From a checkpoint of a small mixture-of-experts model trained on Wikipedia.
Size: 8 layers, width 256, vocabulary 9266, 84.2M parameters.
Experts: 192 experts in each of 6 layers, 128 GELU neurons an expert, a sigmoid router, a shared expert of 128 neurons.
Training: a variant of Adam for the experts, 535M tokens, 4081 steps.
Below are experts of layer 5 (counted from 0) of a mixture-of-experts language model. Rows are named router (the router's row for the expert) and show model dimensions 0-255. Each number is 500 + 25 x the weight over its row's rms, rounded and kept within 0 to 999. Numbers have three digits each.
After each expert's rows: a language model's description of what the expert responds to; "raises" lists some tokens whose logits its average output raises strongly, later layers aside. This comes from a sample of Wikipedia text that the model never trained on.

# expert 22
router:503502468519488533452548463488503505492493509517467518482518518471513535510461544484468500535486495495488490517506513507547492496587508498513478520491516494494517510508531503488544555516532498502461503570534492500497500487513504465495516526520451472499486487524474469538551475515502539493554476532521484516497487500510497465510478525480501466491534462537496453470493528502501526514484497524442497501515507523520458504473488531502480546492500487547504489481479495473517506507531433493475484532528536479500492487491486489482507494499497516531446479514505471490515456471523533472480513465503505486520486469473538498454525509544475503519500515476455461523498502533507457460517473505512497537488492510508520566500463484545470524520520534527501469499489508479488494498465476
What it handles: "the", "it", "that", "not" and verb stems after prepositions or verbs in narrative prose, such as "after the", "loved it".
raises: "race ", "race", "hood "

# expert 63
router:500489490473532556469523492525505538467490472502535506459489471525538512475508493477457480511502501518449508482458545551557496537504482501521530543552559449517515506474507508499504510489520514520479473547513519491494490492543530486527522512488448480485529513521501475534528487493511500472535475529490491474489497525508480479477509484510480505482538502521491469482509573493499478495484539468479494494477513554510494521475507516424477493430501495525516480514497484462514539530503493513513491498496529508519525489525501514528497496510461512500480460496505465490509475476506529495497533457510498482513484453500513485488499523516480562517499492507491480459518520515528438486530461523524461492505507503496507576524523502510501536515485507510500446476518504463518486491497521
What it handles: Short pieces ending with a space that close words or names after a capital letter: m, metres, Kirp(i), Stri(ke), Rap(p).
raises: "and", "i", "es ", "enti"

# expert 9
router:513495495511506498493548500511473501480475500516501491484488481521523544502526501514479468544520517526489494522509491475512467545547483454485512468456564487526501511492536496510541526532543526522485447517498471506487504451542531487488520502502465503506504501517451500507503461482486556461516446557491489491511489483478487461492500467508488477498499470485504470492468521474483478510487518497455492498501501543480465533466491537484492540445527495502537478493474512482511499521528491490501470481485539509494541539508469482490488499512481534528470450503538473475527466491533550438496503479486525454497518457495527535450545504515468501538475529483463499487492491552476471510531496494515501509500511522548509537520518495512488538514451491526513472490490502471501506491486489
What it handles: The comma after the day in month-day-year dates and the first digits of years, common in infoboxes and tables: July 8, 2022; 2021.
raises: "others", "199", "200", "189"

# expert 16
router:510505483488518533511516486485497491482501486534499518460506527526507527488508506493462500526499507521463501521502508525537488530519469508478495517497572507535526470473519509477514528522520539502467495559506534473528492451534545483503514534530460474498511470507469509555500510448479498476505506517488464475536494539515494457503502479489489484504503407513466455460507524468500493462488512472464525496500503516481471516458476532492475540475501492486508451496490505466492512487520508480520490482558552526521487474488487468503523522501489522493484497521498486505484537494565515499519552525481532443487473474528519521459518512503490488503439510495504474498501500549471464462526485517534518532500529475509495513491494469531442500549472512516507498501514483487498492466483505
What it handles: Paragraph breaks and sentence-ending periods or quotes, especially before a new section heading like ==Reception== or ==See also==.
raises: "===", "==", "====", "=== ", "Meanwhile", "== "

# expert 26
router:526494516479503501500529470510463537468479502529486517482503497548512525489490460504485474514503465517502492503458536550522516541494466485515514506528509497521529519460480493498510506514529560497421480537507494462535493450550524468494518521510459501502509525507486502536568489487512473491537491510492502475495519525491464480477479493545477512493510472511500476464515518458465470457513504504447536499507498496510495523468508531451479540458492486491527457475480471507483506539519457504467487500513515516559533504442493549507501476479511509506480453506539489497492489454494546502501525512474492472492506487485509527473484503507541543523461522469465503489506495529530485497528469528516493496488494519500509543520456532507510469521471516502506425490508484496480478513501498
What it handles: Final pieces that close a name or word before a space, such as ine in Racine, ley in Whitley, ver in Oliver.
raises: "end", "end ", "ect", "fac"

# expert 14
router:485484463462502490451532457492479492475514503512457514474516510519463507500522497501498496512479513516484512526483540513553490537554480524499504510518550469502501517482489529475508479488550530518515462544482494500511504475531530494483510514477492506530530543515479519531569515488494518449544448536509498465522500521495525483489455488497481512511529468498503450488495556432480425525510490524489526481517507528447492531490486531432493502429507523495520491514503511479515555513502478506496501527500501502486526475495486510474515539492463500498466518493530458519503465494507495454470527454483491515525535523481517518495514490518516511495473520503472477511504522544519476481545522500523487496498517507507507533514487478524506524512541553510502520518475482478500492454512499
What it handles: Middle pieces after a capital letter in place and person names, such as z in Uzbekistan, erb in Azerbaijan, the period in U.S.
raises: "bo", "be", "ice ", "ice"

# expert 4
router:489513489471490527487533516482474498486483502510501519490452468495492495502518497519491435533498514519474515505509516501556518527556474475527513506498513495508519478502516536459512499497540514495477475529524496496516491459521552522501477502524466459483495497532489473515507459481493469531538444518509471503500463523493518471495492488486471507456511443552466448476507563451505444475499500488475524477516522528506514498456464550493487501437508503532502475490498512482503561526492510494444489511508544488482482497493461503494467531491492513535456446503516471487521490520538528463486527482513521503492516495466520463499501507517475541517483528438479478507488503541497484493530486499516505490504488482525518537516504478519475530542524514512527462479463486469506501458504481
What it handles: En dashes, hyphens and slashes joining numbers in year spans, scores and ranges, such as 1900–1940, 3–1, 1959/60.
raises: ".\"", ".\" ", "\".", ",\" ", "\". "

# expert 37
router:540488498428486496516526506497447487502496507496514531478504482516476494473489501479497492515532479473509477496455532481524469507575476534494520449468498512507536488474517513485543524495482556477481515525516517526486508448505522492524504534488504457488484514500488499503560477483512500500518459522470488503522499503495489482479501461497477497484502455487495478459458544455500501489489485501450504478495492533483471515480478544444487534450536525527510521503504507470507543515521452520457478531516509499486502458522478479488508515502493512496447511499502465497485549451525505464507532480520511506488479462498504540492544490514490529519491526493501512495488524587472511474563512506520499461468529504532494518529476462506471484525501525506472496513496453500500483472494480
What it handles: Middle pieces of unusual proper names and species names, often al, ol, ap endings, like Sed-al-ia, Pim-lic-o, Brachyp-el-ma.
raises: "ber", "ic", "at", ", ", "ab"

# expert 20
router:512479505494528490473529472497512489506464507511540547501510473524493548476538519492462487541507487486477482500498485531528472515557466502505511511464524491524555498473516518501499532491553517460498487505539494512480512485535527461507544533466479478497547457504479504513516467498504518456534475491476520496515502492518507467469473472469483464503551474497501479449507526435496454477481500486484510502483507529501470505510465531450474547416528542522510499501505499474486515564513473503475469505504519492502505491485457502491502470515480480518440490515517515492482453470504511491513523479508502461516493486500539503437510452518489516509481501481490501501490490540509468491555505518508540480458523470497500537522479455492518492495502550511508492500472510496500476470489484
What it handles: Inner pieces of non-English names, often vowels, plus Cyrillic letters, such as u in Liamuiga, ul in Gyulafehérvár, oy in Irigoyen.
raises: "end", "ou", "un", "ne", "out"

# expert 62
router:510493470492524484504495516529498533482496464498542506467538487503487517489496485490505448540535500478494473494500506542516527536523479481515498512529530483522562452487502545476509511509512508461499501553514533523492503463539520469522504526489453451503517468510508511534539501500464469449539467509463456487545494503476520446486486518448492507499527461509477485463496531471502479469473523513488497494513533537480470471484487505457493541460508490509482504527495526479481556516501501517511499503521510507508508489499475507474528520515466492509461485501543488494488471515527541454478508484500479510520521496468520509517515494503534533534492526453522475501458529559511457478554495489525454480478463509513521528527494483505492530563480518512495456480480482471493488469513484
What it handles: Second pieces of words right after a single capital letter, such as row in Browns, ate in Gate, ano in Hanoi.
raises: "e", "or", "um", "e ", "ess"

# expert 40
router:485529470455490504469528519521513504462495495500523518436496512494541536483539534507501480516501529515471505509491511508537519526548469542510468527495533483544556489519506530470529505545533531468486435539523531490511464450551518488493485528503466509481499518520478483506509452460492533511501432513480491477538472526459523487490495480492511492477487502537481487466467526491454512473483524507478527519497545513494502495473470526475492532455501482532504460469475516479517506525501487484461483483528521523537495501507465510497499529477535527512444460498551464458509504504538523462477498480507520474510484484511490530492541523524497497532477520449447499498473525536505514487499459523507521506500482480510512527491491501516493487514461505506499458510482502470497481482490500
What it handles: "and" and "or" joining list items or clauses, plus adverbs like rather, nor, sometimes, often, and "&" in company names.
raises: "playing ", "sim", "name"

# expert 54
router:520483505475495506512550503506521518477514477499488515487483497542508520481494504504504475513507413501503505535528553465522542511528489492493542502504524521531513499458481486443503475515493532526471491527497510519503506448530545494531486528494495477472492497511486457498548466492489541492549484531460483479492517521501505465461494490472491519472524473488501446489465536486504516479495518511466519501511521513472485492436507518442495508504510494510474484529489472468486493546498465473457476513498492524512538499474529497471474513485471490527504493542517492449497527481486494476512536496501511462538489481500512501480498484503497517526493543454444495478475515543502479465544461553501475497526491510517522536511486459553439503502479483568485496506520507490472513473516486
What it handles: Opening fragments and stems inside longer words, such as ass-, ex-, res-, cons-, plus ed and comparatives like most, more.
raises: "ap", "p", "ch"

# expert 3
router:478489522489485486483524483472478510483484487513461523512539502530514549477486488490457473528494526508463479509485486523542480517535480535517471534492518518527536493498495495481521530538489533510452497534503506481490509493570489493514514511501513492470531508544466482518558428461503521491518474518511511477563510534494492482483483513519465484492532494468489502496491532464498484505504513523455481472527531559518505519427487549468451535486525482491479494495509480489514523533542474496497504545493513521538527484467475487484490519475494467480468456522558499466554530450484532458503514503503509506530456486477506514452531526506488508522516554488476493495489510540505486499535513535490494497500498509511500537527514504504486473518512524515513483493484523475502511456525489
What it handles: Past participles right after was, is, were or been in passive clauses, often before by, as or to: known, released, named.
raises: "in ", "and ", "as ", "on ", "("

# expert 31
router:520522501477489521474547484490464514475513507554509495484467543501507515492509484496480504498489515475506504497490519507541482536542501548536500522518525509508548503494514488482514509507523536470460453526505519491501492467513526476499517507497440459463499471541478502523492485458508516478517482539489492503510492502498455454447497530506498490473502475513498454486467545480498477491476519504462472474496489575490484512476506544450505559489501519519490481519461495476493520495523519480490511538518516500530516505491464494511481463481489511488477455508533484431543503489510536454511511515499526495478505504503530527480540499490489545466513522448470496458485494589527450481541489493514442473477477514508486515539468504486483488524496534505508485485519499495480510467494479
What it handles: Past or -ing verbs after a subject taking a following preposition, like died in, located along, played with, plus m and dashes in credit lists.
raises: "out", "in", "earlier ", "above ", "out "

# expert 12
router:498488487492511500507539522507510477493508502508524498487485477525519544489503453496449501541522512478506480529490496532549496530499474522520504512462513519541529481510475496476547514533560513476490405547517487495510505448504522497504505534528475475515489510551470470523514489490450509506521486511472488476538493511520504499475490483512512464531510474497493493501525529463492471486501516531428504508474516486468483525431492538487480533489504489495513460498447505475534500528514479500486487512516496521533529503515501478485531498468498519492458481521524467496505495456513517471503527520473547473490519474494510484473549455510487570508493538454489504484496541518487496491558492486512483504485499495505495560485514477495496525533490512563479489532528471463495470483518490
What it handles: Three groups: raw byte pieces of accented or Japanese characters; table labels like Preceded, Candidate, GK, DF, Bronze; noun endings such as sleev-e, gest-ure.
raises: "he ", "sett", "census", "he", "in"

# expert 45
router:484495516515526474492539488511455514502483492519494528466472462523492545488510487522478483510510532530487483501488511506504466511561474515536538490530515470512535534494508501471509507504480551500497476540478488510509463467513526495504508486506485487479499478482508466507501435456532485493506472530482451463532475526502456467474514487510504499517501502477515489483491527454468490475468481486468529483460497508437477491479510530430495557439493499515551487486499488475468538489520460523467467483495541522528490485486501495489500507482499493474476485534525441466509504495496503453492527464492527471506542482495501525462503475508472536534516514476491461473512535535484457465578492502503547483498502510536520523537482488522498512521496511474501504502501463508482482470481480
What it handles: Single final or near-final letters and endings in personal and place names in tables and lists: Per(r)inelle, Andre(w)s, Mon(s).
raises: "to", "to ", "that ", "-"

# expert 32
router:490525470482476489481501487473483483440494489500489501496498539512533540464503525466460476534494513516467500501528546509528488530522459523463539481480553526524489473475482510512576515479507500490495474562461512467492543470577539472520521505526508457532530503530489470544506476490498511472511503515502493475499499523481465514461505480502467487523507471506505464481489523469476497488509498460498486519482506535463459495473509551446508518473512532506490499511468533495502537524502479520493520475509526508543495473508508479490526525484518507497468503485549494462491512465508500456524492494466496478506515508502533503515531496509498505496469517499432498511471504514460494481545480520521498509473522512508530562531497443538484495526488519518509474498486464486528518462495543
What it handles: Word endings like ard, ing, er, ant, al, plus hyphens and plus signs in infoboxes, such as UTC+1 and boulevard.
raises: "ch", ", ", ". "

# expert 53
router:514493500482500495507522510508494518489468530497506486480515472497512521515505490485497478524515494497489510466493525512490470521568489485497514512477512506507564490483493512444542506527511552517428443526493486497500479442570554476519498501520475449526519488528490495528506493461517547480509479554463483467542530513531496486486499507495528482508493493503509462487515497462492507492510505466445474500515516481516467526483507529461469555506494508487493450490480497485504537499523472507501511515495483535516497485479494482484514503470514517486451478512551462465479542453507501461503522516456540486524513474506542538505538483521476505507508533444484492512499503547470531491568481497539500498508535501507532504524495504534507496555504522509520473487479484496488498475501550
What it handles: Word-final suffix pieces forming plurals or abstract nouns, often before punctuation, e.g. -es, -ation, -ism, -ities, -ments.
raises: ". ", ", ", ".", "; ", "\n", "\n\n"

# expert 29
router:534509495474477502473529539514511520471480495554525519464470526481521500503515516515488508551504478519504479507511507477518482506583446539520481545505530460514510471455491506488484506550550533465468507559529522492484516484515504469489543523514507471482485472504485479527505450504503508469530489520505500477508475536485491448501465483488480484477492463494500481485475530481529482486506493507474500514517544572477473504467496528475505509474501485523516467499450489468502525504532521492507472485533520522533496474490460528511499485519492522517492461551531488453527506488530519436472539500499504473483465462478530554484528471512510507509508517484486459506487503534489489507514495487518482512478531525514511564515515488558462524477507495538495469491495497463505501492491491
What it handles: Infinitive to and modal or auxiliary verbs plus not, right before a verb, e.g. forced to, would, could, does not.
raises: "play ", "book ", "spok"